config.toml
hidden_size = 160
d_expert = 128
moe_layers = [0, 1, 2, 3, 4, 5, 6, 7, 8, 9, 10]
routed_scale = 1.0
shared_expert_gate = true
init_std_router = 0.0372
lr_router = 0.000932
norm = "rmsnorm"
tie_word_embeddings = false
optimizer = "cautious_adamw"
beta2 = 0.98
batch_tokens = 65536
Below are experts of layer 4 (counted from 0) of a mixture-of-experts language model. Rows are named router (the router's row for the expert), gate (a neuron's input weights, with its number), up (a neuron's input weights, with its number) and show model dimensions 0-159. Each number is 500 + 50 x the weight over its row's rms, rounded and kept within 0 to 999. Numbers have three digits each.
Before each expert's rows: "comes after" lists some tokens at least twice as common just before its tokens as in all text. This comes from a sample of Wikipedia text that the model never trained on. Tokens count by the router's weight.

# expert 3
comes after: " C", " p", " c", " P", "C", "c"
router:481537508549456471478393511519500480521391529490547456482489567474608480487459558544522573468440508504579499600512509443545507507527465433522542465520492504521484447506496567489513456523476457454634464475649447426491449616429439551445466447534494521451472517526452534476524499543539340419523492548458510465536443528430461464533517394616459576510386573491469465485528501404451498506460549527466517524483503473439506522421450538492521565546408478475525489511511415466495452446531402
gate0:591563484439520492505501502504517597555565551558459481473467488498517497532506436458355462496586498413576388511488446540534549612434554535556460486485523395567564455454498474509471497589432468466555528459495445506508514499516488580482515464499559519501456464493485528487443484503619524414425553492519434521497402488507619538495422441450439521442499405531470482475569450407510461504562441561446487460599560498502464473459417515608433499494561477486475531449579497505487493474419486
up0:464583536532566498500441488541615478520504578452437496396492365447540500474525560557502471481506488455404560438386522492537456467563570547569576486553476532503536429543671489521514386425556504481405493517483474489535462439532576516535520476463430539443458486516475551509486573558484469498448551464546530479517586506559406425453524502458536453443458524497497506490505505447513466456470517525569459550526522551512405437520539444492497470515506379480473461534485434461564567578520427
gate1:445543428431515481498424425527487522472499527647467541491485467511538520581446448521600503517449489458478562503596487509478536451481488524465550512509402430502475472477561549491571513438528522447536437611497506509491460509429483583432498539540397600624492536443466470441481478486502457509419514464463528523495446570474530557426497526456519507469545495515585457525425513563512444469452491412470630541480506470474551503501504496392516414605539496484447465414603438522514598471470565
up1:602491494490510568469504486552458564552435418500427463502450412491574481458489527494508552500424489516519541550421354551506495480582540541532507505488481461472550558473394522484546605506451416461535540509511455520515467433510582440487409544414438547521459446474515527463526475464593498529536525554440429485416458463472625465461419432534451469506507517507467536565410500394547504539470542561502524575574584598555481469485522477450467488562481493512460583530536480602472419466484538
gate2:510565485512428504473493463441480615512539435507456447512501458613586597538439429453553584441545529508453483443546568513506503472470499600548442536568451493569437445594534489474527486449519506488501458433496470483414551443413526577453577445524455460490455459491535414509551548527584568425486472518445474616439458537574402501462557474589344511581527530467504514512469448477540456547461510470553550502520493492526538533525457491539535508535433553544418415465465556543490525535524509
up2:546372407427517536467619536470558551404508576542511495539479510533535545483471363471475519514552491500514496521523526540547513429539501571379478538480481589479516504461537554488450463508532541497495512557598470516479523494485516525536504434549472541436510451445500491462478484547490537563489429497539481552426488475525570441589555550481539590555402583525491471525379440507469498420494449537444539542477534488486670580523444520567571568516501581440450567489567436535525524515532481
gate3:531534546577462464546501480449429509498487450489432591420540566526467520435514474464467515472439482538451492530433515545491411504499460505393410515498553614515514586404505532523486475518501413496446667489565487475531530473560476433564502431493477506481498504511482462486459471422453581458475403572507503539470455449461502594549524502428496416592553503418499507485569571470524427519501559524500535482560531489467468516529578593393409383397461486492501501524474413480489552466519533
up3:443461495526487524529500532443490547518570531480535589585404514469506481447535535542419496440412554498553445490498571455440450448517436471455458564474553543540460622502504504547552524495639480536522524376566579572478461488527433480542477512515423433538436571586476528419563536414442554558492498550555526476562456506504546502552509456444493509467484488410399454413477550553549453614455505544513604500501579458518457561436540488573486525483516438513553541451495523480456505418466519
gate4:492570486530415470547506537544450471471506506609524629581502568492436469469473494496529460474525406512523485495426491561454545381413534544537559486434481477440539453418511475536567502477446466478479589468487520475390478461443474504557572434528497464459405500516501445578411458589462489552528519504523589537516426556455487522509571596492438422589470448441486540545548499556529394532556495415484484417603493602508507521482483483488454525480547558541542517410551475532487521540549540
up4:489548417446528431502501546554472530454396494475498451535508479596529474461468470517511512477484449538486558575454448497530456488572549503482526403362434515484487481518521515456509464440569549419459487469549537478567472614485507494507416514560631518466596518561500425458568522509518581518392599441439523520415478515448412452509486452472507472563553526629498557478537529465577469498507554590529508483502531550527512470569572491487531468443426576546519489575486494541396570570528522
gate5:499473417554501552425469489508476531435450475482429484580491446518415586490571531550563441527431463533485460545415507558539561575583400465512458482462375508492502418504609516471492427565479503502477574527543497519524545508458548509506471500614575480551434555499407585601422468581471563508443474470457545593542462527510455531548544448408501532466517550533445539472456415538507487464465531469473456563533559488474475476467590494452521524518479593493433572527546461462542561470552588
up5:470468488591546561521545492475485437511471574448465472410493536443520650483503449480549409588429453536545500523555433455530547506576464495493424511520470529522483465522497560583450496497487490505468551482449504492568503517617441452499431524488530497537516519512496630482501431487493626503474443564557493471554393472502451510434553460555484570412425479542525444483464439508502491381488536555455461638465507432489510453521581400392513517478471460490502513403510535581508487549533463
gate6:489476481434469580549447472487487509492546560531519539513529498438472523564606568465557530430548493443457579534578517513475498468496415484529516536527447462508538462535448571514601427486428467378460526559493425468496533571393474544483566455558523533426438415526423545521451565529487446521488451474495442553475464519572593582433517525511519525423529487492387442590522524573424464456439429499434494491518398458555569581534494565365534520509522500504521467499470490501541584473504570
up6:497500468414531513517455441478464489432582475460523468575522493495452553455500482597518498511503543466563498458534447513520499464534507448565539426516497493558493389461360434534479519549549467460432515475434525504458560461516463510517495580502457415445642487528501501481412501475524430522499376515544512434579513568475463514494531570462539423517538445535485623530591480499608479520582490568501593490429427412536521509551528601511622503546442487536409464512512556452512526461475551
gate7:566497533537458571570591592497465579476519506554575552432499409546534487480542496459492572451463486456390502484448588507531486447562462472497411456534537610462534494443510458482527450578583493463504501508529501532429629538503449508546377517505545529470534457566500490468511543538389498455549429464458485494500589566427502552523452371468454530481490538510464463537467527524528469454577515479504431543481434550459497492463648558538470462461507607471498483509483591525559484567532447
up7:609562528505463523442489535476523497498517624455553500552575485525466601514456561570463499497482425525502561553490476436554545490534443435533472417535533451565495546502589553595520441530565543462560547542542481523454416550464506528497498576558461523515493450520613434489455489519555504505454480512430489455446500537572482503589533453445483388523524503387517475504427470552444480558512461503517565467410474420504595558516449611520536580557510396535530474568418556584467493448490505

# expert 0
comes after: " (", " ", "1", " \"", " E", "-"
router:542581504577466491500438473564467500391576492510476489392465419614572521559534547488466536532501474486427562474541463509547557483566453536533516424592499469493494581530526524565516496523471520467439558441507524426370471533501411439515531490458496555524538429483458485523437466419456462455578602494470489455481510599520434553440535424512411591477528595496475500412536445455522407412524543406571442520530469557509467412541508535483533452543565514480574507479517527494475451439489510
gate8:368540583492503484562451472554551490505525467487496440424475457475420550535498460507512536449484456534439509447415610491448433585452401464521509534546450347559518478480413522510453521476479455545490485458465496463463479613586541515495449450504405502518533534571511520513507571580545411525542510519555521492552518439577505432638400532441496589471533525486521481581523470536585502546531490524548502525441453446547435467491382476481543577455492456548443568515527477471504478503480442
up8:425593455494512472529488470474429495535463616508457592534503574483501452513406544577555441503514443515497442497602457508448598446536539534490482465474463529476546598419500542537546422446514447406407527555511500478479513484468481554587455499548476528564427444454442467554516410519541567447516561473556515478525396509381558429404534531500525594342498482482406521431456503415494513617498483505472493424486569516476460537552495540520488500505505497517565463458499519484518504466490529
gate9:530482562476502507536474543441484426520548464579639553471520548525528586431403538570505546415575569476541518576518527486517467508468465556511539505549445460581577414533501497454537493456465543505486482580515470446600556578522547497463445547562490460536532411542531432491464494530477515479464557450540460504520365398481504473433491460576500435468539512452505448526564515462554522549410494504567488569534452441515514524413387500551538468457434583441513441622577508505504531485422494
up9:483467564323500475497426525539459531544457500533532602513554492533504575446435563526490569511528541426561519547547445492494418457415446615482575541478516452526501461617497561485564496524554518579542541482503502542498423545517540526560521428646570500438516488468576532489473477560490525474459471490444451521466486421504536542472525498448521545551469492479380509547567441524505379526506487552478535453522594487479545524534389523469578495611458511497511496539551425569460500486467479
gate10:566453516498494531595494496526451533586500578437505514501466615565453536467429455521529577560529521549521474516523562504529549529462461410500543508510473463556492461512488569433528526396439503492394694502538483490564556536464462512521583528521449537565566444546381527565511443439483598426418438508421490497474441495508520480568461455509460441533546537492557498537512454472439526513487437484469549485459462566534465480481490410492581456427479481398438533458453516482516622479534521
up10:515419554535465551492524489515477552526490352482497513488579477494539555449446506547552534422565475523497506467517545546504529583499450573478454591521500562505497570555448570482482472483548450537427454494507539506528499413586551420508549509581421446607449441437536562484516387431484548534417535553454462444533496467532392478476389524459500537523578527502438484468572583555470509596493445487500460595495554519487573485566561532482504594463538484452486456498489511536552588392536453
gate11:458546542520501455569470508571544488454533400387474517540462467472498366535458532470528466547467634492552473502496480484501473626492428485470475438544557449423568517436454504510513388554447582571502456410451542505474475468477454435462609479454483553539533406549513436481454543496563516512514415545527519445516515444513404430524447449482465501577457529465540476521416463435500490519446524530478482553480479597507470536463531506394482618493504444475441512419534507472429414529511450
up11:563488435543477585485495534426443438578488576567432445494526575465570460503465484527424463484478569481485535519474514494489483377487578534490507528463554459536532528573571491467414445503554509494512488503457544546438468532508499476545458567607465541544495489492590468558455477458478438453552556458469392533511530513540572501466539456517459570564415471505449468540481505542410690521413426541466489419530591510467561458578451446533510527510602540466530420445463569499485531458555487
gate12:507563436535531566510412515443531416617573476551502578460488514521535498558504476427512534516461572476506464493497549470488581488591421486519474466497487469456537454548483503506548579601485455466444508502512506434541495580485431548523448473625509624487456539518495419518542452500473484580505428461492443487443458429498510439481426580470470424472532537534568602538499494601504479441513456530508557572460477540487619474511520601562610528465527554470462562532482494389581524429523456
up12:571515454491547530513455525414483523556484572450462573523563453489478417521503627562561513514533593466563481518529432503482489520517446536472427462437512402450495506483592503492472525493560545569470529531512437525514571535601461515504581532473548434568563490485499533582584532497556510484461505488496513544477601464478539526570381603486451480490485503557444622526516534560446500432550512417471485556521583544406535402476442541492549453528551511604539580495569592504426530525509526
gate13:601538517585550492546503456520506533477471435493587498552446515553404581418468529554408476439476433463495474463416473488466469486511446394514491440598454480578596468481452551468526465486461447507513548535501452513431548488595620470468478492496465544555526393476511524454501566479496546523544501482563460550427610428462414506485535450551530548522469483499461465493455578428503511488554482491396419444557500478500563566542500576470461432487380539469566547460466446417471519422475498
up13:546476575530492537466506471479461407511487517503538526475565476524462533504525456553413581407434496446464472533488561469513504491431527565531497528515460425579461534535425476571402475494495485427522498501486471454408548433550590487515439523478502506533434545431431438405527572475523451448576592419529404591428502538412453467553500526435544525562572539455475477444531431557503494389571498482528519534513500434561551525561363520440459440450470563518577448439532465468481475446458436
gate14:514481408525435487449464453541527525533569471482412512499464442541548576544509480558424481561465509504507469518483472379459521568483467493571551566550516599525577566520505554465559411461525566496502545513545555422575512539471450420606458567561493544466528488547486414564456497401592447470507474491483536498540470457441529461500548492517549566545396499512514578516555513554459446475581510477467493542528548542462472477487547569434489509534551470527545594546494526504458679632540505
up14:485516462367580457496513499562428577507515555585454466411494512513455539403445459523535493586566510607474536571603549512514531465511503527476561437529427542542437481509582476417566541433501511588590553445552534485569502562498504486478535426401514579541435445578446489544557484489474530526436585561457486456524475477502550497482463405495469430484470505448478527592495461544507480506562484448567480515537543517438576549483393503509518471534471483490477493401567461440544461611489452
gate15:469564532539508515564464449501483534470577519513563593458469479549576412538549449621450507499505568458467624479506450457493599569458491506575497507524499602463477589455498415429552392470515539467539458462553542494453539482537512473471448442470498432495541478409460493481518501564636588501526539471490525573543504520522488514460550499458502579544522543502466493430560530409532456453596509433418476497462464521412560527590513597471472509481432577465521478489516490620490469545575526
up15:501506599507485473445581458441455516520469488475507469442450553570516454492471550447417557423440579516522564445476596423554444513455453518476482488494512553505508562533459528598437423498402532458481399484455424537469533506391565577537438516516579494585511507525481571451477582524508492548560521483517498449495444429424449377487467542525498414462519511492532544525486484467444529471434518547464436532471427467584446472487490529568454470492567444493539451493458434567501488344589435

# expert 2
comes after: " ", " M", ",", " m", "m", "M"
router:534408446546489539496475516567493503426421580521522527501521555500441459510536525456445592466496499564486433505400556417594443430518444494434472477504520542523440431461514650429525434496562433484499508416531481416498561520474492545488557489388484507575512492501500469434470482472532560450508453518569532520478507459531455545574477506598414579566520457548467498455537443433471527362537540490471442480502448493520500530605563490521443458497536440560475384482527481425551423424468459
gate8:533503488490527468454445509481541486469431411503512542512428543467601578556519478527494492541476472432541488413514543524468557553511499452530486541420493459465499452508548548555546533398544496447406554440482514462465479470536516457515469501493491484511614515517440459510558419469427444603515443620510519471498512504493465527588375386536525421442538459483507522474503512523470558473565359597511458519492517547557487448483395450545487583463471521518412462457452557467417537344526474
up8:555535478487474453571623575558438451562548560495473485527569479569555603460429460461473426470573502479485488588444488438512518475491489449547508563500515536443501543507505501489463528426450507464489395452486523448425390542526475540495510525577427569519495516435503451487513522412543442483520463464527505476464545474503495421429479452576473491422496568434508435440585550468491528452470561512632546455562491519491498490599463390519554432469427590505474408401505503532482487505558610
gate9:531511550515485484460456558442548421434529563508557542511495472518532410503518575486538519517370394489451551534525491432577527592533521509417508452534511477416544561492428468567485495431494464520479442504491509516451490451473519518596550443602530591436498439505477510467492489585442514546509552501467480552483435566445559482562495538527513615541457372534486398518438485484421495501477598463602601459545463471577507583509512537630567465473455512524490518573517424483486499551523482
up9:511479469576494472523572487535445477415501392572553538551533497506532514462557451471570507538486477588463419438512598453480579451507533443511435542450436576518563471542488489536482509522526604501509580491580452510449447491435438424487520406542548478480526507519496425609482527570508528444510442418469562526515507499485526488474417558387507467506548526487603400489405446456482519421541488520560551425471497550412504495483556489583517529539395591511423427455447526558445525551486497
gate10:497454485469499520565449473523426517587456409556476541525526510483437502484446514429429469473527398398546553409392551585478546474610490604457463438551525490478459467424485587580542503503494558497524468544471511393490516469533536513532395520496420534394493542539513495502481494452439444526454595535548493521460544506513567590476553443478571569477517455493356465509460468631433456461456513450545524446466483449509509432475503585479509464545494435525490547495505540402476480514468511
up10:415505500537489441519469548502578456442575449459493483496516437506507477592496465478432506571524541463462454440505605557461575468510491514493455501536523544440434543472544529549519502479483447477544571544527435578460564512506481557534612446526556591487568538546475475501476585467519460602538452502476600356416534534470566506516549443435490512387461515399507466547481498417425396436475606396522398481463477454485505521481512549528514552573555530472536610502535481503455495525475486
gate11:532547440513511468556477517581467533466530529535549521522493443355523490521583400511551488472430512483433434525458543447531437460491626473515530499547481427520443506420501550559514420475428523437464555386612518512528545512497533539555518492624515478466503548457380621487513445473486468510493465581544556560492472508425481487502466465446500544528501431467546508477489593468505599497450548478505597451459441510543487493555479486540522456517583541487514547538460548575405591515390500
up11:473442495449557508524506453493498391465445544508460521507516401386606544581443465591523525510568481514590537475403578590451453482506582533491528456529529420423471571520565535504528533443560500435545584563560509526454481396429520552532456506462453512446498480480453516493499432435556458516489515561514621498462558601460518504500589504580461549553487514565518603508518545507520577513472522604507551415458542457453528513593521515512520556508518500482523532426563517522516586567482535
gate12:440541508553528375562489455557503632525493487478525517571557453453496482495380540483512503549508453429510419475570567513551524525434429498529518409480567603485486417483502573459497536504520490481552499487442546529461459621430400471519542485467492630554514495509608483508498481502562495413453500594570469514569447477573467500557614447540501549532467600444571406511506448493558490508506504479481453442509456532518570422535493494535586480526517491505545573541556433562499529488532497
up12:518474463548446511424522523547407512479493528509532509505506525441428542514498517488428471498501421451549526490636582512490522497392469483452478477499602512494449527563411437514518437556583481478460606466445505509509550430608536533521469516521459446520523546529574496450503471525382452530465531513602546476549494479461552439608382494542491517602553485459390546415540538470549515500381538502566426523591429491430498400514474492510535485454477499536592447454461493491524492452548523
gate13:482479501444489511483365454468558477518497517493525388522475481501538514559578498490462456562452540446526434533444493526414524386457574489530464474509543549469445504418517443490498484548432520473561534488497519463416550631512496519551563545542630530624557446524433502516480496527514503529438522437478555474474505484554496494529571535425569486402359538437542582552544425476532530528479554541520557596508465480528490579551503531460504577452509440475546432453547528569437454422575499
up13:534515444493550504610501537401493528503509653525482506507488452433408558426527586464451487529414563530524488567537503535482491593408477542547508529513541553465482529540477459436407479562461450506498600441508453540467495430487447551536428405494495513511477508416573515409480489535451546545448528535457564548591540529532578483539479498548505421575408598546435528481558477509527534505571502406521571499497500577432573561506516559471473523614472453483559557450500465463573493475484491
gate14:588469489566503459552493521555522444449552520498519445500500598557448390450478617546517514514442551418571472498552458517532524585511465409496526408523527477482510475427490575451443537450549470601520496450485507561594420436495400472476490519542539530507546421573449576423418560474531474424480455451508532555553566522510510521444559523501517444459386562533599517511556460553472515552522512545574504535437461490508448536545410539532551552601445496537557489521525509480533506418566576
up14:461518505430525564566518582421551459568613519507474487545480461459488456502426470536423503532584548439537481484387597528438507528511504459495520489533500495488420453543511513434464489602504480433456425434531567478483520478508445503566433647473511565464467551408555394522460501550396452553506463478448463449528573486510422439570491488501508477538506530506437450492595550567458447478491419492468508464385449529494547511458499405506455610431506483486399516482527550465504510522426466
gate15:596520454516441521589532532463442472448515476405402512588559474569527477512456553482428473502415528527524546514454453517428443484451503562385433496515541423459458501420513442485548446555533566458486489487495527469416538524581473473515491540544499463431490503510524594469602497548418463466463563500579547453491482541452448366445479481558468553535528499577483461521563562518469495556414463535432442472472469566478468532463465543537617566399445491539472549530447582540434552569540532
up15:453491427453538513498472448499472424424607512370462514498486510420350549498616459384535528569482460510493547529520453434518452581457484465431508433555525479567506438591491515512503562628486518499604533500537510507492396481375502566532452462580528570485513523484443505553506541540437518423518490463554525508492495496617495482502528493528522510476510485476471506468542556475543496499495536380505425454535508577489473482514506610474447508482533450457528584574497595441426499475494503

# expert 7
comes after: " B", "r", " D", " L", " d", "9"
router:586461522501446444546407456550602547502506522450484555557475519570567568534455531436506452486486486533545567467506460443518547498422428527452474521585526520500510469468407557554460478589445571402569468366516474452470444538499559607581471383456475552483588524498552474493493548533477550495482553507605544491476501591471489445505509489557441530512491445519501449570568395465581477418518507455523416601470533504541470500492552533481509489532474546445461441561519475600463566443479520
gate0:531447438537596450533600504463471510508520517566474496482572462510494504370560488586537576524438482510453456475491554515467499375491534431531605481520549512527481517550548594498572505506451431530494541521444553466408462443540552500463540420390453539561532466556507471475479446496463499457584523440490579570479620431531462507441510481546517526425600536489528445478438477556556534439518533523532424498489469429409472488557460488484594455516526481553501468519403489503483553355481474
up0:432488549474535541517450509449445542564668532566568561508527463483521548453476587526471543415505573409501555466478478618512367431455477418479571521474540507485462521597461520528512440504474506411644555505518602494561507509526449467504449554522453479546440406568541473543518456546400466485512526528437489531449475524531491472520459497564482510576460469537482576447524545444477533495445476511490425487491533429483490582505533435469464517512484527402494471593398544508480535528452435
gate1:560511534507346448413519508502504495470465571499480527474518417523445456432459556528468606434519477475530465494490523497491576481462457434564551582540537467494462564523459446462498506536427492498421406586486442495432572497500482469558515580481544516396416552459440557491617498552397510530557486492492412510537487475436558428493439497426504527472636593498477533530572461529470509431472515500445516422548476393527486470511518473434468554513438519575614554530448518512468517496469442
up1:570444446466468441441494511461432470454448484471495503440479549417503324435530538465565490496538516517548505486509557497521519525458398479510464468483594498484483480578470570537495649515522494526539499457457486509546509459619532490532552471530493575545554632425523543504578523472479478492517491461459552495485431525410570545549419553476498523497520570544528421503535380563451479492590602553557499521488539437479547465539509513489559614503490525439527516454562498534445572423589473
gate2:472568487489486446503428532512532379492467490495540574416544526484467473492426505565446432530461547540489531561555524471399455535558431521405498519562532464490573479554448516516432459480410519520571432495515494541542550589580490457583526461497481454527489518491419618526567426503513481570508529530456405548578480518468549416514454505539515448551478557472493522533520429483410534494458432437473610568462433418486437627490534534399564571534500516522549446440514544584509457451495498
up2:476496428557529579508499479528527521449534545486411469462399550548500495614518423424450431458464375505507514450450517521460553584499466475580463471489532449542496522607651494544588425575509510488423532519506467486445501438482452467568456560385542537529553470541498494555482418417505525543524437495436504472433600514518586485564471492481535491481479480532451421437536471433440563451429528524508472465424480505553555461420571498444538422463496510483503554487464558491591439486541502
gate3:511424514600463438513388545594506504497482658512490581512524520405499483387498497518589518533463493538592435524457581530515571507447523498411534471539565431500528529518498491440492447499491450535544519551476593486467488485467444558566530546596506514429529434479501527505409503455398461535561516524494509502613450489523480477479471529633564506475481443519522513560519472526438558494540531440576591541501442490445560518482399560481624502512514532497440433562498466502504574455535509
up3:423472515469469479497404566529486516552478469523564583462491493528534423473581518442519582562457477500482443495464495469475498467490504454555509500445476527526462618460522560489609524466445544479489467486504551446529580492443369497420475430499488488513527486443426467512411515530431546507535514567447490459603440410493443466471356506611527444511420420499532498517486474519438560474503512408502432439459517438533423532477548465498538524562442429533519415541515503466435475671497473
gate4:536512492531509478492484527502479463564454447512520420494530483415535480491468505611419501526585548476434446543382454480550405473440476512537505465574493507608554437445425473552556610456523488575467501459507494548503549548446429448568533491443511490416490488517519568479498475574423493593503398586483546426373500484435520476519520503407527535386410451546481532556548461481482471535537536486414480545460558559453408495439484530505467490522509529497364510478540498495445593501479543
up4:562437557495483533400525443497497531507505520518368541491550414586422510500439447462446473510453515549383504604523474494429528511464490470614612494470438471545513448483420536513473428455419509534492523535513406496474493514461603511473536582560580497498493629480524529462512455439513527546465488566519469520529498464444638519391514500542528541504497554465550434418546521545438490486471498472474485528535553492529475415488533597569478468584484599470590427514500502515515498500562560
gate5:413458495473436528443550473498401488515573515512563610512572479530475577599475525559480549506469484447585509527535437505491508500529468494419485553490517534461556473445419447462423476476490471543496518509622581462504455535484536547510536508566537492541439467434547464499444405509488529471526538451431523509471509582484502506483571380541533464543479582448483477531431479523575542456564463523537515524449486502591515639473454484509538440491486602548450472475491491623554531349421411
up5:414562544581502565525534571531534473477507465449416433460506466454530497562558559438529507486563503473454486461583564567531502463427542519454495448578484477423528566547478510484531522449423545549510534435516538499438479489458543485521462537571539478490512490461524536509488488447543494504544500464607559439478459447589431433522446555458493490620398504458535517437568508522459589577491454603501545462374503582513595526569448495438482389484558472456541550566476479481482627436538438
gate6:557540549439522526525511511489504413474522514551427515498585510469496438405447566441518472452550441408481566488483565500481467553482589452537524504569458400437520463411496464514559411482564545449444522419489495512507588508501533475524548620478504474556577482507466461439583408478515512504534459519442463442550429562436420528620414524438520522575392560516477527549591500506535437488546426450541548470496384540548527553523450491488509537429563498438450418493504491465489460432525531
up6:467442527459560463498540466395490493463497523536436486519435533566525495479544537514459572452482494420521588527565506535455489543526540461533494506450472495459371507502567522438361465512460495454549565537599502565465586473541569517514544446442536564503497525509485487524476449519479434525578560511502530496554593543562422606531504508475493506581392468430449445505391643462516524480526526480438496518425553484429517477486530451495554420528571453428576565514531422510570435417534450
gate7:503523515611450467505525447578547460514573589530518511512545465502555435481474543515538552484523510483526509438435431479445518485409470519506455481459565536557496521448481482494462565490551538538457488531527462526422474511488554487439536549424418496563512538490497547451495591466583501463431512463494515546485571456437521484539409576471526484489537467496420496373402424583543587517604602491514430440480546622491497438477593467588451531531490534488557487488431429389585431440488423
up7:575501472576513504604450427524541471483558565450522490512544496502508581485458500492497490502393458477442491488432540646539542502465505535534451446462438558560503548506453474543461465552560522484556446509580500511484511462479509443469478543520475426588446554500480500545465569463582492430420542491445504491463595503450387487475444472483530456483504405444457527464493536399616520550571516493495587411526526467531581407624438484468472544558498388475500497437502436459500375520518504

# expert 4
comes after: " S", " s", "s", "S", " was", " a"
router:562422551450365541512445557518505551412470569494439469513516427524518470529466598410434487486522458539448491498537425525569483485497468411481493460509524506476503503488443572506386467367520478481625574518481578425433504569385531560460519471517446489545532536430572538479404475512493561438460502520432483520536535561455569512436556469507430566502464407518487540424425433472528540455518518423425492516578460452454513511535514560519501499524490483468475485526429561607497526529567517
gate8:417568469494573470520460401536471505452453411510391525414447426533579511566453482506428535529511571516474403438525543437397509536489480572427468541549512497504495562407560514553493593449486368582490521485487523545559499540518511475413547425504605441500494572529498463522577503501453486517515447526536495547527517498453472477542491465590402520492522492497481613491584416471523450503478572512446522559504559510502453411552488419442502566564467595527519469506518532497520524571456424
up8:513530389528435543562414559484430534469504476464508482479447544553514479539563570504463490437453570541501589523601484422415523639544526515539497527508543509537356387470436412624504559535517579548477512514437468511553468484448442468467531467374517474532468536497512508475525464543531557426471542529425467433526497481447514516491460525553451523437483578447527571475438504494452510549501501466473629524528518551500514473510415509475464549493427441509515575534557539513555426509443406
gate9:513522494477407528482456439465577431522457612507517454491569445437486525612482542553502523446505433542580474555450510418585487415433478471539523417485498559580502455452573550559588503525482565518571463499498408504468490622507480482434518541505528523476461405541494561527528516553541543500411587502445496541510547489485550450403518490515486533442572533495455468499538518443500520454538459563485496444542489499517518468362537575432427438519446509502484436543438499439383488418444590
up9:406518444546463444466517588518545484416534584490461530512444511582494580451479396459529488482449505474349505558535479495363501474485505479463545538531492589457514462531437474513536495483462412551448523517460473477546630491444410581441467497578532466418606468455449538461493535554430510442484468493539548516499491450543430560536512471459506577539420532477475514411515613436504464524464497433445430521489504552507525525462509447498580487572522539497486578521620517429457503548547515
gate10:542481493564516496628415481489524526462439560460483490425571542622496451490466534590431596477533519436526588508426536549545445422561496505492548518500436547595497475508518514454565465525499484419558443505467460470515566509477514507537499540530533547512547386613460483467462502509590486458477496524496495484367600500496502511487480453510461368477488455444561565526472498510446486544584505561524490617604510504454553431524551459475389565521484532500538514540565412479469543475565484
up10:408455513427486511587528510468526529461471441534548572484558396533403459538478488489400529561471491494516548396581457573521505565530491512619478501491516489547494525393558569463447480569528526530560465465517597514576561456534506548524420496590512606567533469438482429481497577438509533520495527426565495510502578497548440512479478519468539454586459513461484530509520514516452563556503504508462447434470432550499452571536468551475496486638478461476501485467645517498527563491628534
gate11:592517488474450464496501544434509522514427475445499526409543570532441515429507502426535524575600536502582516494556416504506492526517504531571514489469512569492488538509389495453498484471514538493491475392461592481464454506510530569453495508453557512533460470448505527560542485510504568554461625516604581499576502486481562442449559421560406467449500508491539541544490382463530495476570563603539578438494494520606410434465502545460424492424513460531480417571516502554485610514477404
up11:534542557520520558583454499565520498497514521412454497529561604535556490561425575589602553461508441467500451531450473456526508479527545521467581601419550493557541517439548473485534469444576528439504463463508570550550486482447454501458512493500528393452498440563576517363548518517607530523414501552529458535537561437418507529527505566506544492465393501499473539499519424510566486565439508531559445615594473427474484559496501466513457538612509496564525515552519560444495529455443446
gate12:567570471451511638492420508540572469486480571476542469446450465481493432382471482555474401505466479554584484625465515462519486602583504474446520462513518463567544466511470458527431477530406514598560463445537471468486550516449501559492455550465427389502519463573489533486454476532439490391588428505463506428495540446460469485421574542450406490447521452512501477451439517508488496516574433557545564519495540490492472489564550588530480482503566506457540465460492577456562550564410534
up12:461470506477550523453480467533545457487524462562406495510549446559445474560460571471516410550622529439561409486474504527471549482486525468507575498539606410473501507497515461543496493524564494481516451530498442482459470542442387514574574455411541476526369533501490475525527514462452467469517493468516501439562665540533483438441549514554563497563545474494531507421501532489489589438527427496448529568508591540545457357496513495540534532469433458463536517380439500431604512501556483
gate13:558589519484467561510497455489492471571453449455501510554443448475509591569504462499543504550540511510544434489568536479482481507426423435475489505482637511549518653493457539461540432496501440538452397554435495562511496612508462420609455475508561540501593505429387597398554434488426514514513431500510435526492515499456476543583548477450449505488536540576537583406487483511480494497439452546475441562568545447462509468590422536489534526474509488493495593523511526482501587500470524
up13:516549385411517538434573568564428479494474534577473525543567450624564516440486485427552504432437511510612554522597470526446495510506530509529521510563512502579368551550513476536559428542600503508487511486539499509441469549538547496506513510493434504471513481545528535526596505497441577544557526522547432511443470495534468551466499534487455526445519401574489473427512439478510499451472591430425574477551481560431556501366510536492547471508497494502515520391409499449411458566494451
gate14:405502465537525532518520427506554492528554533414455615554454502513414460429471540498497484509542509540511421421524551495513486542478500483521410602479548507522484564521466481440558430482501455483484502512503419444504588589495566593574489463476583517529569521564505590478519504500514459394589479448545518476374497443566461557506511552497531477458460468497559429536445362502489543529411479474511529611549494448551442442539585503424440553557453435473479552573549540559539473551531461
up14:497437472440415503527461523491482424481446502548529602420532603498401420532481487547545471470470419523424524563586513544480509387614563582487500547452537458527474478480456514431415507508491499509490537475559438507560455476551558427407487461553506478502559462428480467545545487472404459496516466502560488536529447561480441529480479567467503528492561531545490450528511549531543483437513434440497483537354444504524582503528534494524432473556540556401526611620487402542558467518448488
gate15:475540434494430516485482391411548505453468447427479552405403520491534520529566397551459640519454424570494500497527480471447517459505492502562461432468536376564487537490515486459399599410559493502546537485492506447493475489527524445421521512597584509484453481497483476492508543441537478509499434522490521467520388469441537516525488481456484484433499483553514461455446417505615422493552456609561473536575471523574534491479488506578426417573510543472500465455497567475422585457478529
up15:510534495531401459449584563547468451489508533547456541461490523479530574519523469536457460509464505571467610467530593484504592470560520485518500418495566584465485516437462514565487468477496536602564458520502561452409461476467457616454494526421504552519519446447423621431471541553620549447413452460441535480423502481469518506493433408428513498540561538526517576452424416472531550529506546511515515504604451530521490497547468478499551572510374531478522512495574434384512521539483493